From a checkpoint of a small mixture-of-experts model trained on Wikipedia.
Size: 10 layers, vocabulary 16384.
Below are experts of layer 4 (counted from 0) of a mixture-of-experts language model. Rows are named router (the router's row for the expert), gate (a neuron's input weights, with its number), up (a neuron's input weights, with its number) and show model dimensions 0-127. Each number is 128 + 32 x the weight over its row's rms, rounded and kept within 0 to 255. Numbers have three digits each.
After each expert's rows: a language model's description of what the expert responds to; "gets" lists some tokens that make up at least twice as much of what it gets as of all text. This comes from a sample of Wikipedia text that the model never trained on. Tokens count by the router's weight.

# expert 22
router:161128115110144150110136153158192192155149130169081172118114128175168136113117126156118101158183113085150067160138116160125089144186117089108105135144147110115173059164113117153124149154075112131129091105161125179123148116110131097131149130125132119162153124080157160090119177150164059115128156100098124178069086140164096174106110091105162116133122107136068109124087114185131146128081
gate0:126103135126104061086094131140135129141193135174154218056167071135148126141064094110104074119147100165137178107136123109174139108136122102167159129140109149142176124104107161147109166121137138166089124145146132148117166126092158112152164142113125198186076150111069176088168120127123090157090156108114163119107203135100121113168113138169138134219156054153091088132157126204101156154157
up0:118141118087159092130137128173092109174166111165135129136159136163149193184110119099105128133118152191123128139115136094142102093138110067122134150071110121147164165109121118127101164117101092134132148056074118136161117144131088119063170118088151164121111164191070156133082065125167152149174178125143125151150160153132179099155137135138125116194079089041082097149112151164124110127118
gate1:128184157149160134124173104184120117169114150159070065097081124165111154084147136098101060153123127160169148142093131088161185123146151142130151148134045143121151170135185117125140111151112127134164128089132135158087145146096137149134097143114136093076157116122126136103120093148200118124122079166113143098125140133142131033138132114098160152071149109160132236116130166103132130066101
up1:074172169121103149089098157145202140165141083092090128146115105135165128101164141047153171193172155123131156105188130054130175112124126117079148098124106120147120113160138148194099122131091147121145179082135119117140115143094124171136109090116115137148111121118099140136092137179118098152086070079048166103139140120157134120179091114145109157088144152145144149160186157173062086099082
gate2:156055115134204138096112099172098175157169127115163138116102118148140137115069167162090151107115098138084139103151155058120103136204136060147101117117128197156137103148180151118167138160157138122108144207137164113160149136143080116123150189129118125170095136100107116120129113127149114172129099159105113183159092122096139192120159100123114131130186137119126157117159126106120148113129
up2:136113104183190112073107073218131098176151173124110131105169086067112145115134124210146131104104105146143123131179166066118114118216154083191091106106090148163159134127143101135105153121105133141136148131094139101187140067158088089122130205163137155155133149112145155105162109189143143162085120181131097140099080156091107103127113147149145137125160060097064181160139112131126147135113
What it handles: Single capital letters or abbreviations starting names and codes, such as K of Kam, UKIP, ROU, RTL, W of Wembley.
gets: " W", "S", "M", "R", "C", "B"

# expert 0
router:122134174110068061099132211125157154150125091131155166150110104185160133156119181193121143116128115099145143133153200147178136154102121072113113103167169192133127094095115187138087129113167174076136122166079165149179151069134070110150164124098106124068154178098170163124092155110181149130123160120159138164083128169173135092111060155114138153099075124106144103102122112180083118106106
gate0:161163167130136139060153086127071080099102122194095101129123148174158188151140108167219162108171141086174123153121109128120142166045096141063142122122174159120136108090130133151136147173111135152089086126064127170105122131117130099075196174197047105143123142124079101083122133195110172114156126110175138070126153111170115127114161117119159117113094162106080086138122074140168117132172
up0:129112161170130129135097196151142154133133131086152151159067137152131124086171128140101138157153118086064146093106149108119160166102106083109107157142156080088150100144093104182116127161025137155138094163100139104094099108121198190132110170144140120125156116096131128136182114155100116119111065144122123120133114167140071130101136091096069148102121177080082126087136099094134101101109
gate1:111130111070122131106164153172111202106136214122183115121128074154142086086106127134144092124167091157147093127131186176099126122176119090154114124081173121097138137109145156161151099133106150112140120147083150126159086034162178091148083136101197119076104125142112152086113092118097069135143075116098132143113108152117137166084075094103116180150150146102164100129114191173103094084168
up1:109100122150131148120117119145111178118114120185155080113192084162146132134150137151134137128135176167107128128159107136139161138153140082120070122156149153120090085126145047119160132148137151088167194132146158157168109146143152149141144157113140099131144162120125103171160094137164159152026174120123111165090153072098155084150137074132167106081126145180140086099107147126227210156170
gate2:151133229127084125119080167201144168183049183132148156141077134151167121142074140182064122114136108144135149090154150130100097114162113105134157095132126152064132098123172116139080082178044135128143101109110093154125098089122127138133111104133124131043138112087128110115092164093119108077103134167169118148068117187114156102131072083121136132185131128123133167132131068113210192165132
up2:150082141182142098150142137146141121108096168079125122150082104109156136098166144150204126135105135079135110125218106173114109148120112149059127105140110137121081140130134170112082117187080106155109102136154115120153118161107070128185111144049159195134155056134081135128128150146167084121096094154110172099068100165092128092166065057079187094154110089122138131116189089126151193146097
What it handles: Column headers and field labels in election, sports and taxonomy tables and lists, such as Votes, Date, Order, Preceded; also verbs like held, made.
gets: " was", " |", "\n", "d", " by", ":"

# expert 2
router:213148124101090153104175111177167171095155146118077150133124066158199130125104120157117120111161091082141097111141206153101110120169112111092101105112130077057176120171134120149075097142126108115183144154152123115150134095135136083126173122128149110124144120064149082168118095201129087168131110071155136138125154157148127156129111131083133128162128074115105143105049131133094111189110
gate0:063072114095107164166104117068161171137114127109098112147151087085180137218091152182134088112137127096156130091160112136120184123149147124094149110079145184118173095042117073059135125133068135187110100137161116087172103114121097181126109136100123180142154101047167111144108116098114125124092108120104135129098122153079133140095123147110147162137103126117157107157141117106132164065114
up0:179127151181139105096160135184096051115111094048099099165088110177119063061113165100077100114158115110143189162087116114152073130114127126130106173080086150148137093119144109161230116128219143116150110147086186169119104120175148101106149097150147081080147132168145109086145151078132160146092161123163101076150147110076120081129117126139084104144193122113119198126103116160131155144155
gate1:118096078120145162093155090110076121145094106130153151115168114142160137171102091143090134137064101178163099142110140098188147127108085076132119106130076071074053084115147082130139061124175124175189121076174140107183085150125197108123125136102127121108104134163095175162127117146148130167100120141078165125087075150177147129109149090139173139143147124165130148042108184191106101131132
up1:144109183084111130120136089099097110124125134132093134127160131167167130104071090099121081140095113130190137103123138125183131150129115114107069094158115130105053099143124146126192050097166037144169113108148162165150061078139121171102191100108098132094101139147140134166160075154147118198130155069091154144132076109130158138106165097178122105130151156150182152127122142162124099104110
gate2:141114103137115100122092128106143111183202102167172059132135162074163154121174132180105113092163109123126103052224115138124128177159122115102129086168074112138079176164139129044124140129107145118081114118115122135194099119116145126095129076127120127167100142151124096190132082144113062168174124136061142119102149072173165099181157117089164106174124169157176115129178146130128135168097
up2:075115083112165163070108151099125087092145183075160182094045126177125112111114131133103141142065102150098101123065167160111120080111086140123153127102147143121104086085117077148140101150128136155142158135136110090100172179130086140087133158158110100172136134155135201131127118130126141093097100135170125101193109045139103151185159116126145155129104181113059136145157060160156093138092
What it handles: Colons introducing titles or slogans, opening quotation marks and dashes before quoted names, plus table cell separators, such as slogan: "Building".
gets: ":", " \"", " |", " –", " of", " -"

# expert 14
router:166131145078156135080159189141133190117132099164129139093170119171109097133142142124128124142126116048147088136151169125115110136146119126155153163155114178112175135147160138144073068102164188132126138121100205157125167179111066101096164109168138122124196111124157135128100114148120104147073107137110067090119050127144157141119131054133163126177084116094094106132125108167130109131125
gate0:080137058133169087090079083138201183149150130119077089131117081115102129074170120128086149097152162123156078100121197201113102136190166093086124090114114099104138138147152110138131109155133183139077126132048106174145146163133123157143118157115143123174147109144095122083073102116136134145022124096082159113060095103188149122156081078105153124166090124096113134128144123179145156144100
up0:185150099087154112121085162115119125145118122149150095063126132150133097052110075109162102126049146209127096154082107129120145129137119143101115172106136078072064147094163128142090131133091140141122099106193098130083091117127163081157132178153137092180131134159101155165174111117143117079113157155130098110088121131113084172134161195167148095102162154112128173135101105146171160085160
gate1:198087115121117120103153143102111132134134135094190145065175146159083094108152170147143127113077170118120130153157153094159112152138137142125110136132148179108115117076127104058146096051125156075138114028143124125111123143147157075079152078167172110128155128093109157158102145138107123113054171113102124117067081169127150084102133067074109120116102137181168122115200148103176117130164
up1:104111118161135091179062067105119150126128198148122124138133116129164117107114099098103100161178121167144119126086171155095196110140062137124153116152101075125141143120079176146081103119152107192101119169132077088159100104130124160158136184118099153072095176207115128074174154170117148136166155127122163164208136128155120176181131159133143125152156122115127127096141101148088115125161
gate2:163129151110135123066125105129110141125124118122143130144146157171202122084149136130165093146097145113130078090093193115109094143141080152149119132130098089161134115116180206107171169119115142098043106062116101146075117202122116146021131154156145094071116116160103100143132149134141128132092146125079119207150170167098127110094139157112125096143126153062135110097160132111109171130158
up2:142129102141126124053158126097172041143081115055164191145125139205140127111150127107210090140095091100154032149163169141182090160146141105151144131143040098166124162131105197166150217157101124082070152095113155163099049163111159109089119127169156136112135127159132109096101127167148146136118135106106139151180118111125113139126123144168206111131129125099137110124150159119099112173148
What it handles: Periods ending sentences or paragraphs, plus but, while, However; also decimal points in percentages and list-item dashes.
gets: ".", ".\n\n", " but", ".\n", ").", ";"

# expert 20
router:178136132131127134065123136125154166147140168115171140129045055145205060065180158153116150152174113104111122130163156146151073132135063079097157097084127118081186163129118139116090107078134093161145123124113125138127115086154091110093156148134131099122126144091150149116126165125158062180099117099208106202132096154143137181099153141141147162120096128147044091112088114103112087089027
gate0:134124150177111067154115124093155096163183152159114203112095100125154134098174132153160117134098153169098099121131135161111109139162180106151159139151088098120121121170137163134131080102157135180153105100128131053132102134134130107116119132122112161136116155173097142126172138178152135167114112096160194112176154148127154096110149088105128105094063132125069122121091130155122105119061
up0:148137079102126122150171099150090128078065077098118073165111112165064109158127094142133132126147132117170141131177157078107112141049136157150141150071114153167142132036172104100151143178109147091133132119127119151147148118100140178131107127153118120067097080123141137113101122097122107130132092172139117157066149100107146139184090132178146142137137142127157176117160117125144177202194
gate1:116087167115158173156177155147149159140137091152130182144081090166150165113143183156091164155081154125189159153080150150140160091155092171151118097144085078103182175168130103075109126120178160122124100121097102198137098139214135147112108137126089164176137137102092126084116169092178101155138145166180066083090133107085133160097098127207134107103094152134152162181110129124109081085080
up1:167120143170124097119086099091119124142138163077044123145193174097104132153161113117131111123205101093083052118167111116125084140057145108136135181159137178108076076103130159130141097142079114114139105129170175059160127138092139127090135172162150049136096137147150132158104117165106174092125170124126117161143082143151071085160184121093173140157160135104119064110113119150139147118202
gate2:167168148070141171112137154086118087100106134164130087141082159175157147087118114184122102124105176094122168147138129123142117130143132168121115135068168085055202124130069149117139119068183119141098193194123134084104119106161114144115099136102113154090148192093116091137116153089154104130153103156109104099088149088158118153158119126138047125169113131077127116128112145159122093112084
up2:119113087172096106152184092174168149152113160101112144126134133182116094192148161115125138095227105115131172138117176194113164155140143107096158138154081223175069108067118132163130106140092133092146104126080112087153114069146115102127158088141117137133101087163100090123128062139092113154171084132180120221153175172176168089128158109128172174085157138134096129170107129093116131149100
What it handles: Linking words like as, is, was, became, being, including, as in as well as, cast lists George Fawcett as Zeke.
gets: " as", " is", " was", " be", " are", " of"

# expert 8
router:138136180072101118108112142138141167153185150070154101098145108126151175161185129171119134152164087114112096155124186099194161179132131116111142108100134052139085085096124114142148127179111147123156132191154107173127185124132065133130118073139190110096156173095149087124094126165139123137177125086115134172133056140161156129171140177157108159169179166141116149139119152193143054140132
gate0:148135119100198120100114083085168091065142134112078090099122156159131197156110108145093121161105111140127148119116082150124146137159140153140147126083177170135162115122137149136167155087115083137149066095188126169141105072189139118112143141161168186138157176134145126158193117178134155214142156091107100109103127142208164080143168192156110087168122106194151199113188154135174127118132
up0:140130055048153115120131149115157083138105163127085117151097080144142223156133114054128082095119114121100148141087096137139109120104106143127136130133176162106131113123187146124166117160127117131155096119119079171169092148155102127129125143090054093217193104125102104139120161105090151090131153079137149108110126088127085086140081091142058091086083215112186172158110113091149141121119
gate1:085107134102076197163132197078198163099187059163120139183131138097116093136176159165099105113140116187114116116158150126108159147162196081140150109097136094148117077154129127192156103168082152128139113131137146091023170099083147119113110078184050138114139114144134093160076145133144150166123145119110118074122113133096136134138123132121117196105171088152114110112105155135089152068109
up1:144138174106092111119129137085143148142139080117106246150140089159198161111102099128139096081099073117123124125085180135125101159156178128058093087146129101065172099088069153099171107147098149120114146185067139078117103081131100143151106155084184138146160085082118127100179107144172150131131109087128146082098117094068180153107098120083118097109125129103096122109054128085146155143108
gate2:146132110120076120127065133136067069096111157111101114177143161118075118142134171200168130129099158140050095147155104098144136136125146138114109103126191125085124097154170148077127113142132172118159079129118120171174192129149080104109058109171144119117132143112150146139089134156169212117138101132128057172086118116083141126150132109134181108156149149142147120152089136084096150166142
up2:138175086091088129123123074116111108165115178088122091094125103109099131113161123159144117066193104117076128135138119159114090193128125182192163119154144124085096070157170142112156066111136121126137130123192150171130098131087129123105133120136150140092166161127160160078098090158146122096035127076156161169146117041134088106073151138210111107145135111095103084143122125055135118145184
What it handles: Month names inside birth, death and event dates, such as 3 March 1897, January 15, 27 March – 4 April.
gets: "–", " at", " in", " on", " May", " March"

# expert 4
router:165069155104143122071126125136176146099146092116162142110132080146153088115123135112096107138121140082128113170125172144097087130171091064096130139111137120076190093112085134087094142094130127119155077159141138140123123083163132123113128167124154134155160166093176137113080080102142114142139154108187082164108135153160160148095114146118073157135106164132053165100081127160174118176062
gate0:140164145141151126113111124085140093120120108204134164147117119186103118097137146149134120114156172141130105176140128085158107107144121187101126117146157133132130116059106110111176167111082133130115099119146089109086127110107071080122151095166157180127118130120141160114117124087175130157166097150129147114155140126110170071169189097096154157087194100147079130181155132134152107127160
up0:159073114087111109088120133175095090110156099083136070162175121126157198140184083100102107166061102130172216113129095100104192163101133113163143125101094086091141095132144111139051069070149108115159159174099099161133109149122142124123142154062122158176082092118101092111177116125159176111112160156119142129105113129166126118139112164130156113104108187090176198102145145162125066132120
gate1:133136148119133117088176140080158153097099162129130171128089087152108097106116118096116129123160069023135121126160160132162116105131176135139141157103083076124209126126123077098144116122159133119185083163111091145090079110139170155176132117164126121109076103100124149150133107203124135176062143115090142113147139125211150140110093136140108136127154143205143124128149087124125111101040
up1:182121136135135118097124129089119094109118111176130151154102076108108159113094093141080106111130112132149096138089118205085150123147091087122122080135111121139167135110076089136163171127156107114153110103093104186120108115130085125183134142118230101162103105107157132110098102155144083118133152102127125103214120211112111136077089111176126140112121145121129153138124116155131152142076
gate2:134119115087078157130172114150165188103115091079169083098105080156151161188099142109094119121187168133142146098081191100141153137100161134118140158129141093129131115113146113020091094126144099119079197154113178081175088165107109132134142124117114163133167187111148147170153124102157146140167161150080133143129120093150131117105115091105137123114065130179134162099120143150154116091115
up2:105114175106116144125095121122166165136138065112095123127104113111157103140085109091138162118127130158148167134094192133105172097117141163119132145191090089161154126175141126068148104155134124135145147161146143103133080094078122085098140113116156148099130178097106101149137154125135152126167128107114103115101144122208117137162146142088109087138045127180115106113090074138135111105081
What it handles: The articles the/The and the preposition of in running prose, usually after a noun or preposition, as in city of, release of the.
gets: " the", " of", " for", " The", "The", ":"

# expert 18
router:146118142058174097151142169146166146120167095160119116112089029162156133067147071167073107157124103071145069132150194104152164155101091144121185115169141135130150152129162129123108084145157157094155105151078172124105117115159107096119158095136146129110133101142092081144104124143141058120182143113111149174105080207215138171079153121126061113132118132089093138119113099180139105093115
gate1:194138103169197127102154098128167079167141183171166093077112116193115125134133145188128037124142147144123116124185126075157119100161093129175119129147091149090149090156070172146131173074130125092181079056135122067161069130128057093122175106120126194143132131166065105115143116161163089135138099137157081116074166161170143108096162137125073193121140111104090131137129065154153158110119
up1:139054143169197118099161153147131135112200171146186148087142191165082148119086134156095131115219119092116120128100115092109134110141074124165121165143082145136087080131153161122150159092149186064130142134084131088122098088089070125093210128126134201147151160149159097135119085111148155162095129146132067104071096172195137078094136119129058125127131053084077199150136109185131143113072
gate2:069174121134118152147145166171103051108067170124116143127076139115110127139127105182121097104091159153095088146143151096212208081091125113158070092173160155099033078133204127151152207162141119107131105148110149163143162099075112156081211128057123083108170115091121138129075086087145126137155089078190154122158158187106151136142156172158097135149145095114125103119115151085082141097165
up2:127090080123154095126117172103119110122195169079156142130154070125134106138117148151183126152059117102152165080145156089123126172163176137142168145168138099101163105148089105140165099097071109121127060140143145132142147132174126162147109159065201174143132127139126092099155124090163180116126160123142141037061063155107130137150127115134131094128100121104103150106155126127140121146255
gate3:122127130109113118100089118121169131191124130157074112149098073134098138114078090061051145189088113136162092137096183153103178130146088122145101159124139092128168147111110156071122106160158090195090163063088108146093085139083085137149111119135138141097172131114138144107153181091141124119161112113089141085114126141142117144118138126169133103157097088141035129181146099148171116114181
up3:168122154115157170125198142102110197168151117156131109101168117132159125088131123112124130156171124084138103149203124124139180160110126129196151149142082095157125108097141165118140189150042144164103178051083142123123158090137167114128117139137193143151142111116164090123157122108127129113137122134036130084066158113079103131105118160135114131121139104143048143135154167150167113104131
What it handles: Year openings 19/20 and day numbers in dates, such as in 2012, 7 October 1911, (1888 – 1949), in tables and biographies.
gets: "20", "19", "1", "18", "2", "3"

# expert 9
router:135135189088061153108158167181148194103102072165137150080114083167140147090147160129124056145102145129144116146098165106168150113175144082164168119117113073146186161089137112125121131105148117120116100145083101129111116147133117061133121117103134149116155129101155153095129108196148066120181169153093128097105152100171117145077118172140139083150118154156049116120155146166161140157116
gate0:165173212096120113131101098148119137162219154150113109128088180087092111100096155163048126163129078113147116156146103205123148142152132173174117119138125085144119196146125092152128161108100111109166086156138141134110135104146175121097147103166126092169147097133131135119165110127127146123071195116156089145151191140061153130122156137126114150138134149115087159129079125142083069061068
up0:123132086166144138095143111124141156097134111108103075170152064162132148166096157082183149167107088124079122108117131112103120183093096138151198134156109148099097152156106124135114141059168071146176121107075189177128127102143109125146129117098160132187094158098117148146180119078189149099098108097073137149162155133129111157116195093108181112093113093193126154120135101138125144109131
gate1:122075086134128140113137155144146075131150133110151201164115116112176103143191092147077121110134107099116158147133090209148098087126121107147136108081155093118122117092161116128140159153134141127088106150074184122115143142158125152104091129070169098107170107051128109102158146066174138085097144144095135152091098196090127104078137186177133090194116055192166136135113067126025167126151
up1:142097167075129184144069131132178119062096145147136128088130147126105066177148117158168120146151116186119138133184159098147123194110126145091107157149143161149140138154122138138142135104172199108108155083082113170127103090156114146093138141157147116147090114133110122092156180184167129117165144114142071177156129157176141097117137139095063070103148098055137125223086138115188166118155
gate2:090118139139128152129133130146104111126167103104148103143147108155153221074118138166107095124083087146089146108114110094102082135086137119132081097145079102120154166211137165120121105107201172133144190105095107092129151145084137099121058150123156066111148064124136125148146108124183094081119073156144100126088131113174115158172180116099118168171153180083164153118129096116102142106079
up2:115143053128077135129176099159104117147095104063119150063114122154090088143084087051111123127207163120152119095154141111160157133130147130080162114106169091156172080110077108190126144121106172110080105158152069180143085100140098212078157126132120127159139131103095113079132131162112088180155175069143153115100143147085148115151145138124174108116153089111094113179143172101143125172183
What it handles: Line breaks, list dashes, table row ends and == section heading markers in lists and tables, such as the dash starting "- Francis Gruber".
gets: "-", ".\n\n", " |\n", "\n", "|", "=="

# expert 13
router:149144135118129150103121105179161136157150083127125099156118074159189109132185169155129144170202135113129129195140186163110122188162087073131151130114124136126135147132121150135092098141099079145134076159151150128089086116118104154154165132054128102127143095115162161174068170131165081218166173086156155151073139171123132119109171149110113119169103083118098149092111114109099076129096
gate0:167107111141117154083187147166113100142185132134150212122161167116127153135187133186172140153088166162134184119119145088163120221181110093114069181131205106210170129150123107137102129060103120126167160076090145113186127101151092143149107120125096097112119124117147108120111108105118141128184101088167132103188133167146149117116141125103126102099191107107097135082101093085107113148136
up0:101098136142118111103120195115068092092117135098102118129094125170084086135153172149142153165138136191115116155141168110128138152129178139120097126122106122195124118115124148170121182120030087088106080135081133124101143112185102131129134123126098055120093153060102089057167159140145106103160181152189122091158128154138145111125102088139091134153173109120125110131149095135161110142099
gate1:108062127155152075148136099149122186130055153128127126162108126158154125117122128140137188118105124137121185141106111113130114088120054099152079128176152048093092137123083149136108178080148121104115076112146090104111096073083070130164102160101198102159112085070162177125055114161154138109131171135135122123157113107196137169112132098084143127120211111131118122108098046111103151158125
up1:157115133120135070123208048157147149157071155137135191163124113167104088077165112144166134126130108096146087113163126130139072182130093101122134161160071213106125179137142125160142142132102142128175104099123142097140114166149165156140182113052171148176133123163157134164109085131110097141125130073164102147132149107164155134138101181124098136124162132081168129113106139178174158133089
gate2:145128188093154161075094167120149182133125057175087118089135130144141185142087186098120160137104090116150177119186079117150106113143116136076133114138081077076096141120129135169125126150166096176080168164149110119128097152090138170116123091126102140119159045093157079106103095152139156133135109125193152132161134115140184184158119128160061135091120102150169154143054089099127152161166
up2:114129104083129202106149140139096109152137148117136115131101151162098135107108102116129138129099098117126166135097085089118092109196158084158116105155190136153144111153056077199119155150100134136121166152090103195133164157116089134138142092196140122155155151167063064142148147169162151185175087106104172124108125114104093160132066135150083085219162133116113160154144143094118119190144
What it handles: Closing parentheses and quotation marks after titles or names, plus pronouns and relatives such as it, he, which, this.
gets: ")", "\"", " he", " it", " that", " which"

# expert 16
router:128148197127098104123114128146134184166090097163115112054079090136144125164085114177107080128142155098196105188132149130139103167160114113129145150098172146115127104134152087163087116159204127144180157178140147112156163119147081123114088112134166166095104135121205084110140116155156103099138144140136089124124118112150134184124137128091109098186086119108100114143069107139122088099115
gate0:151110144168172154133120163147153142119122142094150081084112145066102125139059139128126127146112090158143046187090162083127153096143098065118164181129104104157077139148142132105171080110106079149135151110141135115107073130148158099135130138107148139117086157110197128093140158085124107132170164107121054086072147176151126110120150118087147084160116107108111165148122051111105105125127
up0:154062121122164084117122112133068143114121172172142160038041171088107062142140113156145119208116132130127118103154132111144160085134147133199190145115116137166088138133126108114208116166085116147151166133117108114128117089131166130143105159130116131133109139164185086161104110127170159085087145091153102090057120142147161099150140122040128153170161122148127088127173077096078161093093
gate1:086128140157122152110123135102131116129176142097157151123102174121147177104086124141186151104090140133153122108099185119153190142087075126188110105084162168126115085187124076210135101125120139112192185137136104138218153108157098092103144112095147103149105129140158114185100066147160143095124115139128098128150129153169126123135154144144087181172159153186205122094207160125097131161137
up1:113145134108153137138120113199133170166086116151157127119059135122136160127076139108176162117134122149108137186145182110107164182144093142162078126075118148148161105133170154099090169107139150123153098136132122150120132178100120099103114105122096156149153135114077122093099125126142130143162091065082151156145114106145154152134190193171106144105125137145168154175178077113151117133136
gate2:101095119146147127139140106101109089119122120173077097168102182110162106177129126116168129139135153128142125167041095087119121111136114137133120157099127101113128108134155080102122097131176161174144141108162162124171152142146127147120131076173138191089092178126123075103109119121085117099139106117112127107168117157190127189133160058094185150206090083117087102147153123078135127055066
up2:155156160091089198099106111097180098072099145115099141122121135104130116119091177111088136101098075080137163129191064152138151075106154138172147111102127125120118121137163144083092126176130103119131106156119148163132130100151157145135188136152168060112180119114110131069124128128120164112122109118142164116092130094076175094107096150121179157128196182190131113085165114190105184173095
What it handles: First pieces of split words, often after the or line starts, such as d-ock, f-erry, sc-rubbed, Qu-arter, and infobox U.S. state lines.
gets: "-", " the", " d", " an", "The", " t"

# expert 12
router:145142173082158118042170137109140161151111094173093168174078105138146123175166083166117139168131159124187065173128229158160142200115155145065156111156109117147166131072091148091097114135142171136121129113088123135110137125093108074124099135134182085078164133085197085116096164126159095122193170051126151195106057192132170103131087126112109117122073103097097077102152121159148096126101
gate0:141059147112127164109107141176192170077145132201149131070103092203186123167147155117137154139148127218114079109149112082098090151159146160128123141132168128166127106128094103098124141165174110110177083183156134157188134124110098110024109097142109109113114143168115132150127153172157136110087191102147112176167170147091163184139087133070140182175154114145146112127110169134169146117074
up0:143169155143165118153173121108037093095119087071104103137175122117126108125113090112109127161120089063164107112150051102108219096127123121140143132153126105107119135154156166192142099086113147134132147107135082148121133143127154139116177152121086101109139127092170119098073182108128116095156058177141149085037084139164137134113149113177109126130097141186133106101138069170119174110172
gate1:081209161220141164151083105157144149150147125104097115138176091076129137138160120185136105135107153082134086192117094075169148154133160137130117143120096173117178117136094190097111141120064103115151099142131148058062171104080194124133123132091083112115144135180085176148156127090166096115126121184088177145145116130158147121125135145140149136166145129125098152139130132122146138114158
up1:141183139129078150103170057090116107147175071148108113130121155117122155174116082120094094132164123086061169117129082167155157101099144085136129129159132129106063117094125132040084148110119069155152127089136160117099155129094102170138153146136071168119126163156092142073130122166124099170152158120183148121174130116121167169140124137161187127111119112133159106194173148125099123142133
gate2:117107137125126183104142137119107171113151069135098130160175117149116169167218065115167150161179087088169170083099176116112196148110132142134127080192166101083178084151121114202131147179143150162128128161087091193068061135115098111059160142160155101103193122134108127139104145220122200097130077157221139153123155097166149081125124168119053148127169124113128161080130184142131175114068
up2:091133133083143184107156134057110140133139110088130126186108059144142129135091187136108103096136139117147090121155122141065101189154174150118154157120169165150084184153147120135135103155171126140094139122079117154142100101120120154098149079103080103090098188089102153156102123143167096149050171116093174140111026094159134097105122138152072155181074134097129075136173095161182158151119
What it handles: Digits and digit pieces inside scores, statistics, coordinates, prices and day numbers in tables, such as 28.74, 186, 51°55′22″.
gets: "2", "3", "1", "4", "5", "6"

# expert 10
router:172105166142104121098100115145143160115135099123076143067111072194183123175162115147098097101183100104155087132119184149166203125096101104131163095152175128118171117135111107136117095111120191122208132179113128200130143127111180064104103140152153141101108151126145104117096150148210134140118162078121135110108045185174117164110170159128113094171136147117129129117100121171118090136158
gate0:096135151153122181078137166089196111157152123100136215104098099117097148128144190162127109103162097094148148136114146108160162161124098126151112109167094113155147142172123076151087106120153147120150075143134146153131134184089100155188144060213131133121099151161089104107166181139070140115082142096184100133174142144206126151109150102151129098193120139117133171143135100099124171108080
up0:161148057095116097102166109148075165080113150113128111175173131163119124144119115086128119080158139151123161140173160176089093138135136097105169140108111117139127068108123149068122123114119106145115145158161165051192152104177173151129085135131105128125043123120081119103132051107174173119119176181088106113138083166094150128106096104089130169116107086136150058161133206137111093120133
gate1:154153149156090167149177110128145125173090138129098108135207155074150121137113152175125130149170119041125113128086107197133112156113177123097112102174143115148178159127126087118093120101109090078149164156130170138124120088125136169123080131053105138112138072143184132120145054087147133044102113095098167166099145091154106091120179114149189138111202168132136085159107143106137161180108
up1:127148119140155129235080127121126107121123185134174110051100160106113160187176113127110120130161120116106155127101159025071156154154145102126137183056123097149128117093084123105163188189143147100121118134105133122164134072144079129146058121143121157175083143118110149134096108168154145202055175167098097108134106136074081204144073104110120153168114216192126126129154159099120114159137
gate2:178143109114046065079151063157137130113109146154151131115093141126118094188147158140129117152152116102097122063129132141141141166099103107140147197085168113106130094093126071162143099165144091119162139179168105081191144118160126120153071152170166136071113161107112064111076099144173127093109127100107143172160114098128098126135102113083147153129108111149157152135142125082124160149215
up2:114166103130124098173066170167169148104151122109138141093131114125074141098176126097150142158160162113158130114111101103149119079210159123164148096114109110190144178141081160120077135139150177096089125069104095137126168169109110099113118060067134146119131121101169148179146123127158153178152119126156086110149102099142194185218181099097189113099127131171102118154110113145131132154113
What it handles: Prepositions following a verb or noun in prose, such as appears in, founded by, from Queensland, after, during, until.
gets: " in", " by", " with", " to", " on", " from"

# expert 17
router:164166114135163079074108177176122189151113098135100116072142079165167110118143087147122091157138121130120079161088159126162183190131123119146193080120118090144162068153146091100078093115099132123166136166138137164133090182143125071090138111065122161161139117095136138151081172127153124145101167099173165155170141166120142169071139172131088115142143163126104143152106126191179059155093
gate0:158106107145116112126123192128115134143108126123092135086117064182099148138129110139121137143167159105135165149159142085182129115126127078112184137119107076110146141142167123113117156177150161076136146122123146197146127143093138122096143063140093135179109157110171121054090189108142114129129142146132141148071138110069157170107102151145179111117168184124114127093115135137145092097120
up0:126163092100114088119129184168157127181114128148159114153102137126105136073117141154153138172149082154103177146142082100117129124145068125131172153150159075086071102109133108142163111190079103112190123118136070137143128117127108108112155078127080179135116149094156151147121105132131123076111125159148146090134143170088164130134130101097068174076103152094146125162196085124189087155113
gate1:155102113104176136149113155085168085113112103151158171155116152113095130124149116154183075163103112154118082140128156139122117140054088118118212110147098111107136162074112115145154138122161092117171124163182095205112096168188129036113155129120138130142141123132103109114060155111098113104081088137126111177130134105135101103061083115175155129175128180099154175143106134098191095120094
up1:112127160119122106154101077132103167126062172127139085061154122109124146158166128141112168144188108097170145149113110170148133164175080129146093129156095154109181057095128117086125179209108119090131096080076157146090127096139085192143141177124086091142078108127141114170160144135130173093122138180125138106094118099126126146171112151137183085139102127161106140101095138129104113170079
gate2:128126172134161125127138180116085192135171144131068133148106117164101122164112126139138102151150113126112148155087109162165116057144092200162109140127194130182153148122058127145087156159102177137128165182162166085128067110110125103165104143079146145099037151136143081104118131181136128127148121147170115116173103151161134111127127120131134106138122094138095131116141121166070149132154
up2:164122166134206106095099188079150083076097151212114156113099173144206134173125117182135124149194122073106101083199119142103111162120216118048139104152146117097167125122128089137152126149140090167141126153187079149066080121068171122134139079135128124109140138127100095137079141081147105143165070118150131103162175139125175153105118140138152156028171096054135106102107156106131142160056
What it handles: Common English first names (John, James, David) and vowel-ending pieces of foreign personal names, such as Rem-a, Ob-a, E-rika.
gets: "a", "i", "o", "u", " John", "ia"